From a checkpoint of a small mixture-of-experts model trained on Wikipedia.
Size: 13 layers, width 256, vocabulary 19426, 62.9M parameters.
Experts: 32 experts in each of 13 layers, 144 SwiGLU neurons an expert.
Training: a variant of Muon for the experts, 353M tokens, 5382 steps.
Below are experts of layer 2 (counted from 0) of a mixture-of-experts language model. Rows are named router (the router's row for the expert), gate (a neuron's input weights, with its number), up (a neuron's input weights, with its number) and show model dimensions 64-95. Each number is 128 + 32 x the weight over its row's rms, rounded and kept within 0 to 255.
After each expert's rows: a language model's description of what the expert responds to. This comes from a sample of Wikipedia text that the model never trained on.

# expert 17
router [111 174 127 104 111  55 115 159 101 164 122 111 111 106 140  77 167 155 145 172 133  81 104 135 127 130 124 144 149 107 167 106]
gate0 [ 79 137 136 142  70 175 123  93 105 120 111 120 115 100 142 111 168 157 115 173 130  81 142 133  77  89 128 114 162 119 131 164]
up0 [153 119 153 145 136 208 121  57 127 104 109  95 185 108  52 134 135 158 125 142 116 122 103 123 130 104  97 125 168 116 107 102]
gate1 [108 168  85 166 121 113 141 174 102 178 140 252 164 114 115 129 119 124 108 115 158  99 121 156 128 166 149  97 117 154 150 138]
up1 [240 127 166 121 110 124 119  83  80 125  88  97 138 124 149 108 160 185 148 135 102 144 111 154 157  96 148 206 121 127 159 103]
gate2 [165 156 104 132  87 101 151 100 112 118  92 158  90 105  86 119 154 108 144 121 125 180 135 164  64 114  95 143 152 182 146 175]
up2 [ 77 138 164 109 171 148  90 172 155 135 169  71 138  98 160 146 100 171 123 111 133 119 109 108 179 140 152  83 106 108 160  91]
gate3 [134  72 127  88 179 168 114 163  98 133 174 226 150 125  57 150 124  99 182 127  96 174 107  48 132 163 123  94 184 168 134 155]
up3 [160 142 119 138 105  82 180 123  81 124 131 106  62 135 106 193 147 154 113 121 137 118 151 128 146 109 134 218 150 117 123 118]
gate4 [169 102 144 146 129  96 105 163  85 126 120 157 162 135  65 144 149 131 119 154 125 126 147 112  85 155 151 143 153 140 119 153]
up4 [100 137 139 102 150 121 157 112 181 165 110 151 125 164  91 129  99 142 107  70 170 162 160 167 106 161 117  99 133 188 179 156]
gate5 [125  95  98 157 107 131 124 120  93 186 153 138 125 136 162 144  99  75 150 143  68 122 134 153 111 131 132  87  50 149 141 135]
up5 [192 131 114 153 126 174 102 139  92 125 146  79 148 129 102 129 141 112 115  91 153  89 119 158 136 158 102 175 212 159 141 109]
gate6 [111 100 181 110 176 138 172 143 155 116 183 133 118 143 144  84 136 134 188  96 120 143 128 145 145 134 153 118 111 141  95 119]
up6 [111 177  66 144  80 119  73 118 140 151 113  93 132 131 100 153 121 130  84 181 126  91 141 109 144 169  96 103 141 105 168 126]
gate7 [103 142 159  82 118  94 119 175 174 124 146 112 110 125 121 112  86 139 164 165 199 125 128  74 114 137 110 127 108 130 128 144]
up7 [158  88 140 105 133 166 102 166  84  81  88 152  82 172 118 136 122 119 102 147 125 103 184 128 117 114 151 161 100 103 120 128]
gate8 [100  98 167 128 139  73 102 156 165 155 138 101 131 135 151 166 159 130 164 108 167  78 130 154 115 157  97  72 131 142 165 137]
up8 [183 154 134 105 152 104  96 150 142 116 138  98 144 100 121 180 142 108 117 126  71 126 153 119 137  78 127 135 113 151 135 111]
gate9 [145 102 154 139 138 148 121  94 121 153 156 116  71 194 159  71  71 189 129 118 105 194  69 153 122 135  98 124 183 119  68  97]
up9 [121 138 175 150  81 128  93 141 159 166 107 138 122 140 103  71  85 112  94 111 152  94 108 120  63 153 141 156 117 119 176 115]
gate10 [ 82  91 127 123 163 124 136 146 125  95  64 138  67 179  94 135 163 138  99  77 176 161  94 142  94 162  97  89 116  92 143 119]
up10 [119  67 135 136 170 137 194 155  91  98 136  87 132 138 120 152 176 110 105 154 109  96 171 115 151 149  79  97 179 136 152 171]
gate11 [126 145 138 125 154 235 151 116  83 116  87 141 132 152 121 192 118 116 152 124 162 114 118 187 171 126  92 139 125 186 156 117]
up11 [113 155 114 111 164 195 178 118  75 135 125 153  87 129 116 189 111  72 110 177 168 134  76 127 153 113  96 145  87 217  94 115]
gate12 [126  81 174 126 107 202 154 139 118 128 148 101 131 154 181 182 131 158 122 112 131 165  84 123  67 125 119 157  89 142 162 145]
up12 [139  85 144 129 128 127  83 142 112  54 118 117 135  98 166 151 105 143 143 117 120 138  88 153 117 101 116 133 131 137 161 108]
gate13 [ 90 140  96 115 112 157 129 118  83 118 173 140 109 125 128 156  60 146 124 141 123 155  95 171 117 172 102 109 171 122 125 122]
up13 [120 114 144 102  90 144 130 113  64  56 177 141 134 148 152 110 135 197 151 127 127 123 138 131 110 120  86  86 141 118 121 156]
gate14 [150 117  92  97 171 132  43 191 175 127 156 122 130 129 125  38  97 130 160 148 122  77 104 111 135 106 137 112 178 116 103 161]
up14 [165  87  89 153 113 111 196 179  79 117 127  93 170 105  70  61 114 151 127  78 135 155 102 113 105 213 131 102  96  90 157  74]
gate15 [148 103 171 144 145 191 109  85 138 135 118  95 181 108 139 146 104 125 119 113 155 119  93 108  86 154 154  89 132 157  89 141]
up15 [138 113 166 108 120  82 151 111 145 169 165 143 118 141 109 162  67 112 162 168 197 163 176  40  56 104  72 114 167 123 113 126]
Description: Place and name endings. Endings and heads of proper names, such as ack in Merrimack, Island, River, Church, Fort, Port, and was after names.

# expert 18
router [112 148 132 121 131  17 106 131 111 114  86 178  86 161  98 174 183 132 123 202 127 125 114  94 124 121 122 161 123 106 173 103]
gate0 [114 131 122  96 175 110 145 171 155 118 138 139 106 127 117 122 151 110 126 156 181 124  84 131  69 136 131  80 143 142 138 145]
up0 [129 107 136 139 108 110 151 110 163 129 163 126 155 144 118  39 125 117 134 176 134 132 120 103  80 116 141 122 148 143 136 171]
gate1 [119  96 139 125 103  99  92 175 145 103 104 180 137 143  84 123 135 126 135 137 119 125 154 106 107 127 126 219 115  91 134  72]
up1 [107 165 131 169 157 132 180 101 154 170 115  82 109 101 165  99 136 119 133 103 127 121  87 148 134 142 172  71 145 162 142 186]
gate2 [110 178  73 140 159 117 136 116 105 120 149 113 139 112 160 125 149 138 127 146  80 144  74  69  67 137  41  97 168 154 121 135]
up2 [154 111 122 198 118 115 157 163 151 152 138  92 168 104 163  99 204  86 178 182  94 116 138 134  75 151  88 100  71 143 131  94]
gate3 [163 109 111 109 122  74 128 133  84 109  70 148 108 116  84 139 183 123 153 109 139 142  96  83 181 212 115 138 145 126 173 177]
up3 [ 93 100 129 103 101 112 144 119 110 136 144 160  83 104  95 131 149 101 139 110 115 117 145 108 167 117 100 116 180 108 131  88]
gate4 [170 146 118 117 146 134  86 160 173  78 127 128 149 140 141 109 208 123 107 119 147  75  83 108  86  79  88 109 132  95  82 138]
up4 [141  81 138 142 119 181 118 113 106 175  89 110 141 113 116 143 120  99 130 106  94 191 128 166 146 149 162 121  60 171 122 186]
gate5 [178 129 134 168 165 125 131 118 126  98 113  63 132 113 142 107 155  86 115  75 155 109 177 145 109 169 126 194 149 181  98 115]
up5 [ 64 113 136  63 118 139 139 120 140 144 180 153 103 133 116 117 113 116 166 156  91 144  95 126 123  82 147  55 110  90 150 112]
gate6 [ 86 196 148 118 102 124 206 120 114 163 143 153 145 127 115  90 155 102 159  89 115 124 143 101 167 108 152 174 141 113 121 121]
up6 [143  92 105 166 116 173 175 115  89 138 153 137 113  91 101  91 144 108 170 114 100  96 139  84 158 127 167 153  63 167 161 172]
gate7 [143 107 162 115 139 154 141 184  93 109 131 122  93 120 150 109 155 112 176 111 189  86  53 115 149 142 189  91 103 124  97  68]
up7 [ 72 150  98 121 202 150 185  63  88 128  75  78 109 126  90 192 149 172 156  85  86 123 121  96 152  63 110 137 144 167 152 148]
gate8 [175  52 185 145 100 178 133 137 140 106 123  86 103 156 193  84 116  71 137  81 116 171  85 123 171 161 115 123 163 129 152 144]
up8 [180  54 185 139  77 150 130 117 138  88 123  80 128 149 197  46 142  66 116  90  99 169  94 152 148 152 100 134 156 103 151 162]
gate9 [106 106 119 216 101 171 143 183  77 137 162 119  62 148 123 118 158 202  70 139 103 103  59 121 106  93 111  49 127  75  65 153]
up9 [178 104  45 129 179  77 172 140 123 177  77 154 104 100 157  50 156  89 105 117 167 211  95 177 174 109 101 133 198 114 144  66]
gate10 [ 87 158 158 163 141 146 104 182 153 132 151 158 128 139 108  84 101 131 161 135 145 140 101 119 134 171 186 157  78 108 120 112]
up10 [105 132 127  91 132 149 150 148 132 137 118 148 173  97 150  94 151  86 103 116 161 158  73 109 129 108 149 135 138  82  53 178]
gate11 [102 163 148 115 178  98 171 136 140 112 149 133  63 108 139 186 114 176 113  93 144  90 151 128 137 142 117 137 132 162 148 137]
up11 [ 79  86 143 148 127 132  79 147 139 100 106 128 150 154 139 108 142 118 136 113 145 138 173  57 139 136 170 165 134 120 152 141]
gate12 [168 106 132  88  69 146 152 127 123 157 123 131 109 163  82 116 135 130 210 117 130 176 101  97 122 115 149 159 168  62 116 147]
up12 [149  91 140 103 111 161 137 144 123 151 119 157 107 125  92 109 144 115 190 144 142 154  81  98 114 112 135 160 143  86 118 154]
gate13 [ 99 144 117 151 105 174 112 157 103 151 151 168 187 112 114 118 152 136 180 139  88  78 109  87  94  98 108  96 105 158  97 138]
up13 [115 103 120 143 126  89 141 107 147  96  88  81  78 110 146 143 118 159 116  69 124 179 119 163 155 145 116 151 135 154 156 130]
gate14 [174  71  53 138  71  87 103 114 124 172 147 147 120 156  78 125 186 145  77 103 133 165 145 134 135  94 104 106 147  96 185 156]
up14 [ 83 101 186  78 217 121 147  82 100  84 105 112 147 123 154 153 115 136 151 145 167  72 149 103 120  88 157 175 130 112  81  68]
gate15 [101 144 154 185 132 166 130  86  77 153  77 129  94 122 152 126 106 135 166 141 102 147  87 149  90 137  74 110 106 166 178 125]
up15 [141 167 198 173 140 136 143 115  98 100  82 105 111 131 136 115 197 129 140 132 132 165 117 140 131 148  87 166 159 108 137 165]
Description: Latinate suffix pieces. Word-final suffix pieces of technical or foreign words, such as -icle, -alysis, -asion, -ation, -ic, in scientific and general prose.

# expert 29
router [147 139 128 121 117  80 121 167 104 160 144 115 114  92 147  53 137 125 125 132 142 149 146 112 112  96  94  98 133 140 171 130]
gate0 [102 113 167 114 136 193 220 101 170 115 111  86 107 126 153 120 179 128 127 145 140  75 123 146  90 108 128  88 110 121  88  74]
up0 [134 131  88 117 177 121  60 100  67 144 186 150 163 134  98 140 126 136 147 123 100 151 117 131 175 111 105 164 103 128 133 155]
gate1 [ 85  76 126 139 191 208  93 128 114 149 128 111 144  46  99 100 115 119 166 129 160 164  80 123 145 172  95 139 111 155 151 115]
up1 [145  82 117 149 142 121 100 142 120 145 134 117 136  86  95 124 119 134 108 121 186 175 106 125 120 159 101 108 128 125 125  68]
gate2 [ 93 136 166  96 134  53 174 132 175 114 172 123 158 127 151 122  66 142  98 148 158 133 198 126 150  97 195 157 101 145 181 138]
up2 [142 166 152 164 125 198 107 105 128 147  93 119 150 132 176 104 108  60 159  79 155 126 100 120 112 176  81  95 133 128  94 118]
gate3 [191 112 131 140 159 180  64 122 150 142 135  95 150 116 139  49 132 148 115 126 157 171 108 114  66 132 128  91 149 131 166  83]
up3 [150 168 115 130 128 175  56 108  86 138 122 105 150 123 135  76  71 148 104 109 117 136 131  80 130 114 104  83  92 115 165  97]
gate4 [136 153 121 118 155  96 128  72 140 203 140 132 105 136 145 162 117 145 114  68 134 151 101 136 137 191 157 161 163 171 154  95]
up4 [144  87 118 117 134 115 115 128  88 128  83 193 134 146 122 127 104 138 121 155 109 141 150 116 146 140  86 177 166 114  64  94]
gate5 [114 193 109 180 147 128 106 195  95 114 103 133 154 126 116 111  76 130 132  71 115 158 162 166 154 146 148  62 131 140 124  98]
up5 [114 148  84 171 116  96  42 134 148 135 108 157  72 116 106  96 105 113 153 126  99 136  92 163 102 137 145  97 159 136  90 136]
gate6 [133  89 108 132 151 130 132  73 108 138  83 130 105 139 102 131 137 156  93 189 123 114 147 116 121 135 162 139 139 157  83  81]
up6 [129 118 101 140 120 118 162 133 127 152 127 177 150 138  96 132 119 192 103 153 129 136 122 175 120 162 159 148 123 181 109  78]
gate7 [165 110 115 155 121 151  96 126  96 179 119 136 175 162 154 158  91 117 121  66  24 126  97 125 165 218 163 119 107 184  97 197]
up7 [172  96 131 142 118 128 148 165 171 125 150 133  96 132  57 120 136 137 112 121 134 116 100 145 141 105  85 111 149 122  86 112]
gate8 [100 139 154 144 177 115 104 149 183  55 146 122 142 101  97 153  72 107 145 134 138 112 149 161 177 156 107  78  96 122  74 160]
up8 [123 101 100 138 114 100 155 122 145 103 108 123 119 182 112 113 133 119 172 120 183 122  91 137 128  92  88 133 101 131  46 118]
gate9 [113  80 111  85 149 119 104 129 109 210 137  69 101  97  87 152 166  96 117 143 145 107 140  96 126 103 130 149 127 146  96 122]
up9 [175 149 150 127 134 127 132 164 154  68 140 196  96 165 129 143  62 112 167 145 112 151 109 136 101 163 157 133 105  67 139  84]
gate10 [164 102 109 124 136  80 206 149  91 139 136 111 108 168  87  91 161 134 104 126 118 167 154 140 124  88 105  92  94 125 177 124]
up10 [125 128 189  87 143 190 111  93 125 141 108 135 124 112 135 131 154 147 175 167 126 112 143 142 181 109 135 198 140 178 158 138]
gate11 [114 179  65 170 182 101 171 150 113 100  95 117 128 121  75 166 160 126 171 159 142 192 120  97 133  86  90 126  88 148 116  76]
up11 [186 178 112 129 151  92 129 144 111 131  76 126 139 117  57 175 133 104 169 156 160 180 139 115 130 108 161 163 117 152  99 135]
gate12 [135 126 178 151 177 111  78 127  78 108 100 107 116  92  77 174 156 162 144 124 111  90 110 126 117 142 126 119 113 162 119 135]
up12 [ 92 147 138  91 106 165 121 161  84 123 103  96  99  91 161 112 185 153 129  95 105  83 191 118 170  82  67 150 115 155 111 176]
gate13 [228 159  98 159 216 220 128 153 117 120 147  84  99 129 139 107 108 140 123 101 119  67  88 134 147  83 120 135  90 149 144  85]
up13 [100 150 158 112  84 134  97 143  87 146 111 173 152  75 102  81 209  92 114 124 141 139 115 121  91 176 155 133  94  47 123  91]
gate14 [147 125 115 110 183 150 156 112 106 151 130 125  97  88 108 186 114 185 126 134 157  71 149  98 126 149 129 143 151  42 161  58]
up14 [126 185 154 135 127 159  49 124 177 134 163 112 105 126  85 116 161 122 171 120 172 148 113 150 144 148 118 130  77 184  99 134]
gate15 [131  77 119  77 105 117 113 171 121 110  86 127 179 123 159 116  99 128  99 125 117 142 157 148 119 136 133 150 165 138 148 157]
up15 [135 192 112 159 153 176 135 144 146 124 159 121  76 186 118 113 115 118  87 158 109 171 105 168 172 143 178 128  86  62  89 105]
Description: Table cell separators. Pipe separators between cells in tables of results, polls and statistics, mostly after numbers or percentages.

# expert 10
router [134 148 132 115 175 110  66 167  96 135  94  94 131 109 139  94 176 177 125 117 137  59 128 100 127 119 135 151 152 113 131 159]
gate0 [118 139  76 157 150 100 117 151 117 119  88 123 166  62 159 124 187  86  92  78 161 129  88  56 129 137  85 105 127 123 119 148]
up0 [130 133  92 163 127 124 114 118 157  83 121 153 165  93 137 153 146 105 102 111 147 133  92  56  94 157 111 103 108 141 173 129]
gate1 [ 86 107  66 171 117 164 127 192 145 124 150 148  76 166 150 117  90 151  98 103 126 160  91 123 155 152 121 143 203 123 154 126]
up1 [138 160 132  96 139 152  98  93  86 153  84 123 169 124 137 108  97 111 112 124  98 141 125 119 134  79  95 102 114 137 127 125]
gate2 [129 144 145 148  89 146 167 148 137  49 162 137 116 148  80 102 158 206 112 164 131 167 156 161 206 115 103 136 116 124 171 136]
up2 [139  89 165 108 166 138 148  93 142 125 133 133 135 141 187  84 130  84 119 139 147  89 133 126 159 132 196 149 112 161 166 127]
gate3 [161  65 102  98 145 136 125  97  80 124 128 121 159 112  79 126 107 120 122 116 119 145 130 110 118 101 118 143  82  95  71 139]
up3 [138 115 112  97 121 128 154 109 157  97 117 170 130 171 134  55  77 129 174 122 127  92 123 146 150  96 142 155 118 146 164  96]
gate4 [155  82 134 126 136  80 101 142 185 103  78 115 138 106 112  84  37 150 129 145 141 146  71 123  99 112 162  80 150  85  92 102]
up4 [162  49 128 141 145 119 136 144 146 100 126 160  97 121 144 141  65  85 139 162 107 163 108 111 101  98 121 118 144  88  96 148]
gate5 [154 176 130 135 141  98 118 218  94  90 156 103 128 134 116 141 184  96 176 183 133 126  87 139  90 122 165 168 135 114 131 123]
up5 [ 89  96 100 128 149 152 127  72 156 191 142 124 104 124 164 147  62 134  77  49 114 170 165 118 153 131 100 128 120 114 144 147]
gate6 [110  52 133  76 112 131 179 102  56 107 163 154 206 153 107 116  95 102 158 158 202 160 143 148 135 190 150 142 101  99 163 144]
up6 [142  43 112  90 132 144 181 126  59  90 144 160 206 146 107 113 103  85 123 121 152 187 149 147 118 132 131 126 108 113 147 131]
gate7 [150 167 115 127 129 151 152 120 107 112 134 134 101 138  90  80 125 187  96 149  98 196 180 167 119 142 105 156 136  88 115 133]
up7 [186 101 160 151 119 112 133 113  46 132  85  73 138 156 128 156 171 122 165 170 209 141  97 161 150 109  81  95  98  89  90 143]
gate8 [123  99 123 113 160 102 123 120  84 170 178 122 130 147 118 113 107 104 191 119 125 139 133  89  74 199 159 125 137  80  87 136]
up8 [148  81 219 132 160 104 142 162  88  38  73 145 155 114 167 144 111  93  96 125 151  98 101 124 145 152 173 104 136 147 141 176]
gate9 [119  93 108 123 158 130 134 192 107 171 108 114 136 179 145 193 138 124 108 173 126  94 141 131 120 114 187 121 129 136 120  81]
up9 [146 179 151 120 111 127 149  92 181  99 169 141 126 124 116  58  88 132 138  69 102 128  85 138 158 141  65 133 136 136 143 164]
gate10 [174 155 114 136 135 150 142 148 140 129  95 177 123 118 115  89 147 122  92 130  85 121 113 184 148 100 151 152 137 174 117 118]
up10 [176 148  80 179  93 150 118 108 145 105  96 151 117 114 172  97 155 129  90 174  91 154 138 164 116  79 141 156 112 152  82 126]
gate11 [108 157 131 193 153 123 131 147  98 173 109 146 150 133 135 187 176  89 161 132 100 167 145 144 119  73  93 130 148 116 155 122]
up11 [113 106  89 135 140 189 115 143  95 175 137 158 170 134 126 156 152  80 161  91 112 139 115 132 144  79  84 120 126 142 154 110]
gate12 [ 85 128 178 106 125 150 137 110 159 116 129  99 158 134 154 127 183 173 129 136 109 121 163 143 187  90 129  48 162 110  93 166]
up12 [187 107  72 132 113 158 188 142  82 167 132 152 125 149 127 166 156 134 113  62 189  65  99 127  87 174 142 162  77  61 187 117]
gate13 [ 78 115 114 211  96 101 138 136 121 180 130  95 191 188  43 125 128 119 182 154 160 101 124  85 120  91 131 130 109 110 105 151]
up13 [148 106 123 136 130 140  94  82 121  82 220 141 189 131  94 144 151 150 179 128 168 128 156 195 173  89 133  58  74  82 123 104]
gate14 [116 171 162 164 133  64  75 156 127 160 155 132 189 107 128 124  86 115 143 204 155  74 167 120 142  80  71 169  74  73  94 140]
up14 [120 168 131 151 143  69  80 176 114 153 142 108 165  99 130 115  77 102 137 180 180  67 159 109 152  77 103 147  82  99  92 122]
gate15 [ 85 163 105 121 104 117 136 159 194 130 134  85 158 115 109 122 125 118 113  80 140 192 128 122 137  59 115 129 136 135 100 145]
up15 [147 149  99 120  86 102 112  97 193 146 136  94 127 112  74 141 100 138 138  96 142 189 113 129 125  77  65  98 131 139 111 114]
Description: Given names. First names of people, usually before a surname in lists, tables and prose, such as John, Richard, Charles, Brandon.

# expert 13
router [ 92 136  99 145 167 124 111 200 148 127 119 133 105 114  97 148 137 157 145 204 127 104  76 131 135 147  92  95 143 114 149 158]
gate0 [141 129 146 152 149 202 134 151 105 130 119 148  98  98  84 103 151 166 103 125 147 151 119  91 104 156  90 138 152 119 129 104]
up0 [176 128 104 149  94 165 125 179 179 121 171  97 105 176 135  97 122  71  94 113  82 200 104 181 132 113 112 123 136 133 122  79]
gate1 [135  55 100 173 162  90 117 145 127  94 130 121 104 162  88 131 143 123 127 165 104 104 121 161 107 142 144 101 139  90 127 143]
up1 [150  71 110 183 183  49 127 153 139 131 151 112  94 143 107 145 107 137 150 181 112 135 103 157 128 137 128 102 114 102 124 134]
gate2 [170  99 126 118 143 115 115 109 126 161 159 138 174 162 111 134 125 182 180 162 152 202 133 171 103  95 187 101 150 169 120 124]
up2 [182 130 123 127 113 144 120 100  70 124 120 128 186 133 138 190 124 186 134 176 139 169 117 130 127 131 157 102  74 167  85 103]
gate3 [ 95  94 132 132 140 149 114 139 126  92  87 143  79 165 140 137 154 120  64 144  84  68 128 129 140 124  72 110 148 126 122 149]
up3 [166 189 123 122  66  69 172 141 148 141 145 141 132  61 123 107 113 135 164  97 123 190 122 142 112 116 159 143 117 110  99 107]
gate4 [132  82  65 132 164 108 103 114 137  90 111 162  80 110 140 187 128 114 116  90 148 140 159  96 158 156  72 109 139 132  84 161]
up4 [ 93 151  67 194 140 153 136 142 193  88  92 155  72 121 154 135 128 129 107 108  79 137 161 146 125 145  52 110 150 133 115 103]
gate5 [146  88  98 149 151 142 126 127 127 129 163 137 121  89 140  91 153  87 138 142 161 147 110 141 166 110 108 142 153  92 132 132]
up5 [133 107 140 196 156 129 107 136 147  81 160 110 162 148 163 133 159 159 110 131 120 163 136 114 118 120  70 148 150 124 138 118]
gate6 [115  99  90  83  86 135 180 108 124 170 143 143 102 124 164 100 117  91 138 156 133  95 123 162  93 133 114 125 152 111 117 165]
up6 [140  90 157 119 156 186 128 165 163 178 144  83 150 120 163 152 142  42 115 121 149 117 120 146 116 139 155 149 126  80 114 106]
gate7 [ 98 126 159 188 155 197 164  74 162 208 102 156 202 155 110 178 198 157 148 106 129 125 108 144  99 105 125 147 109 138 107 108]
up7 [149 139 180 122 119 134 159 101 141 144  87  74 144 200 147 116  91 157 116 123 164 142 115 128 144 175 114 115  57 160 130 112]
gate8 [139 109 151 116 143 109 111 105 171 133  86 117  92 135 111 122 160 151  87 114 101 100  88 125  91 171 157 125 153 140 132 170]
up8 [134  89 164 120 145  76 126  73 181 115 121 141 143 132 145 151 125 155 131 148 124 153 119 139 124 140 147 107 144 125  63 133]
gate9 [167 103 131 192 150 150 127 116 122 145 116 119 109  90 100 187  94 154 156 161 119 182 111  70 150 131  87 147 114 132 142 133]
up9 [118 138 168 159 115 140 123 108 114 158  80 121 111 101 150 132 103 139 131 161 189 162  75 169 137 136 132 162 173  97 134 101]
gate10 [162 177 181 119 111 139 125  86 137 131 143  94 135 147  93 135  85 117 181 135 120 151 127 160 159  92  86 136  83 145 165 163]
up10 [133  92 137 167 107 141 207 108 119  96 126 117 148  61 160 218 105  82 162 127  91 165 163 107 168 151 107 134 133 134 181 150]
gate11 [144 106 112 168 169 191 162 156 113 126 101  90 184 160 150 107 185 166  33  98  76 124  89 132 137 144 154  82 180 101 141 127]
up11 [139 152 121 135 189 202 150 173 160  88 147 120 211 140 115 162 166 144  86  56  78 118 101  75  80 129  86  48 148 128 125 132]
gate12 [106 118 114 166 173 117 168 109 141 162  86  98 102  61 113  71 179  72 172 119 110 114 175  99 155 152 207 144 119 133 152 152]
up12 [137 123 123  83 130 202 124 118 141 176 145 123 109 146 133 135  97 155 124 125  60 177 117 142 114 183 126 150 122 119 148  98]
gate13 [111 105 173 142 174  93 145 125 152 163 123 134 213 167  97 109 121 139 149 113 148 203 205 125 137 116 118 145 141  66 143 108]
up13 [120  98 181 162 170  62  98 156  83 156 119 124 198 170 151 139  91  77 142 124  96 212 218 133 143 115 145 175 127  67 123 140]
gate14 [111 162 107 133 115 135 118 125 118 152 130 144  28 106 163 101 148  96 183 107  88 170 117 107 152 134 118 156 111 101 194 127]
up14 [124 113 155 131 122 144 127  76  96  55 183 126 145 170 162 180  62 194 170 174 193 138 164 177 169 104 126  53 137 163  97 124]
gate15 [ 87 143 120  88 125  91  92 184 178 116 165 111 129 145 137 180 117 121 121 116  86 151 131 189  90 145 107 151 139  86  97 131]
up15 [110 151 107 110  82  56  72 171 141  66 121 126 128 157 183 153  96 122 117 158 125 160 150 172  59  90 152 137 136  86  98 151]
Description: Places and nationalities. Country, city, county and demonym words such as York, London, England, Surrey, States, Nigerian, usually after commas or in.

# expert 25
router [ 85 165 165 116 157  96 122 129  73 201 128  96  85  98  97 145 140 144 158 142 108  69  77 130 101 112 120 104  89 126 132 108]
gate0 [100 103 115 132 139 150 114 132  69 155 130 111 162 137 108 118 124  64 101 140 136  80 104 106 188  99 129 125 174 131 159 192]
up0 [ 76 144 108 118 151  78 166 173 199 111 137 142 135 111 171 131 104 162 150 159 123 160 106 135  72 178 158 129  51 132  81 126]
gate1 [131 103 138 109 150 140 103 120 134 132 118  97 124  89 108 140 123 145 149 104 124 117 136  98 101 122 131 132 100  82 103 166]
up1 [120 149 125 141 102 109 131 142 102 124 134 168 147 191 147 101 136 110 142 155 125 136 105 143 140 145 154 129 143 191 153  85]
gate2 [ 90  77  44  93 149  53  92 139 102 110 136 126 171 139 134  89 158 142 145 126 119 161 104  95 109 119 118 142 141 138 107  49]
up2 [ 69  71  64  79 137  57 117 153 104 101 140 136 156 139 119  93 142 152 158 108 142 160 110 115 101 133 123 153 148 116  98  65]
gate3 [161  93 147 126 144 148 175 114 163 112  92  56 117 126 126  96 131 105 130 193 165  86 171 146  89  92 124 153 176 143 126 116]
up3 [ 99 122 114  53 101  91  96 136 114 161 188 206 189 126 100 137 137 152 160 128  84 133 108 103  97 116 131  99 110 141 170 115]
gate4 [104 152 128  98 145 113 255  78  66 138 109  92 150 132 113 136 126 113 176 114 168 173 118 112 185 138 138 125 103 153 178  79]
up4 [ 93 140 145 112 158 115 227  87  83 125 127  91 151 101 143 119 125 119 184  83 171 169 111 115 204 138 145 127 120 123 165 101]
gate5 [123  81 165 109 117 174  96 134 135 173  53 128 130 118 138 105 102 174 171 171 125 145 139  86 140 109  65  88 116 107 127 134]
up5 [110 128 170 173 150  45 133 172  82 118 159 153 150 128 127 127  78  90  97 106 135 106 152 149 106 108 164 146 121 187 126  76]
gate6 [169 139 120  98 174 129 136  59 176 100 112 112 119  80 181  93 143 174 134 140  89  88 151 109  88  97 117 170 138 162 114 158]
up6 [176 139 144 114 159 151 167  85 184 124 110  99 120 112 180  80 100 173 117 141 118  93 143 111 116 100 140 173 126 171 116 170]
gate7 [141 128 166 110 113 161  86 101 135 143 119 132 141 129 125 173 121 135 157 133 145 163 144 161  57 121 117 114 193 123 118  35]
up7 [143 165  69 160 151 145 106 115  90 137 136 158 127 118  95 106 127  86 160 122  77  99 101 111 152 146  86 174 103 152 174 181]
gate8 [135 185  99 123 125  88 117 152 164 140 134 134 181 169 121 145  70 119 172  98  88 183  98 125 163 103  78  82  71 154 106  81]
up8 [158 206 130 156 150  99  78 165 107  89 100 165 112 155 143 120 103 118 194 118  96 138 121 123 139 147  99 176 127 157  42  93]
gate9 [122 129 161 157 153 111 172 142  90 111 105  99 142 133 192 111 128 141 149 107 110 115 128  95  99  89  95 115 109 126 111 130]
up9 [110 132  84 121 126 142  54 118 153 131 122 140  97 116  89 147 116 156 137 138 161 152 147 135 124 180 150 194 108  95 140 114]
gate10 [105  49 114 127  96 181 145 117 108 114 153 152 173 117  74 129 166 109  86 135 167  53 154  72 203 136 167 103 171 106 136 109]
up10 [148  72 114 138  67 183 137 116  67  94 160 151 170 128 106 115 141 120  93 150 162  44 160  94 152 110 119 108 141 115 136 113]
gate11 [157  58  92 131 165  81 106 168 134  80 143 184 104 104 114 129 102 145 123 185  98  88 163 116 127  96  87 109 152 102 163 149]
up11 [126 196 145 161 119 203 102  94 156 181  91  78 151 122 145  89 131 135 170  74 143  88 128 110 123 153 117 138  86 166 104 138]
gate12 [137  98 112 176 171 131 135 114 130 133 107 114 185 146 112  90 133  52 124 111 116  71  93  87 172  80 140  75 171 141 106 142]
up12 [120 126 150 105  91 122 125 124 124  94 202 142  83 102 122 160 151 209 125 145 152 200 145 153  78 178 155 186 102 113 121 130]
gate13 [117 177 197 145  83 131 149 166 118 116  95 171 144 167 102 120 150 117 107 122 119 101 120 136  91  85 142 124 150 126 146 101]
up13 [160 142 102  65 165  98 127  95 103 144 133  77 121 154 158 213 132 121 114 116 125  82 134 140 127 205 108 133 151 134 112 158]
gate14 [143 120  87 175 125 127 172 106 122 105  66  83 103  88 119 138  90 133 168 110 124 116 134 153 135 157  94 107 101 130 106 177]
up14 [144 122 145 146 114 134 144 134 106 209 163 156 102 155 167 153 164 111  80 148 127 155 104 120  79 103 218 119  70 127 191  82]
gate15 [128 155 156  92 155  66 148 171 133  98  88 127 140 148 161 138 113 126 149 122 105 131  59 106  71 114 182 187 126 138  81 129]
up15 [112 143 148 150 103 106 145 147 152 171 113 143 143 106 161 122 122 135 212 123 136 138 107  66  64 120 154 141 138 168 132 102]
Description: Odd word fragments. Word pieces inside rare or foreign words and transliterations, such as ilt in infiltrate, ish, non-Latin letters, bare spaces in tables.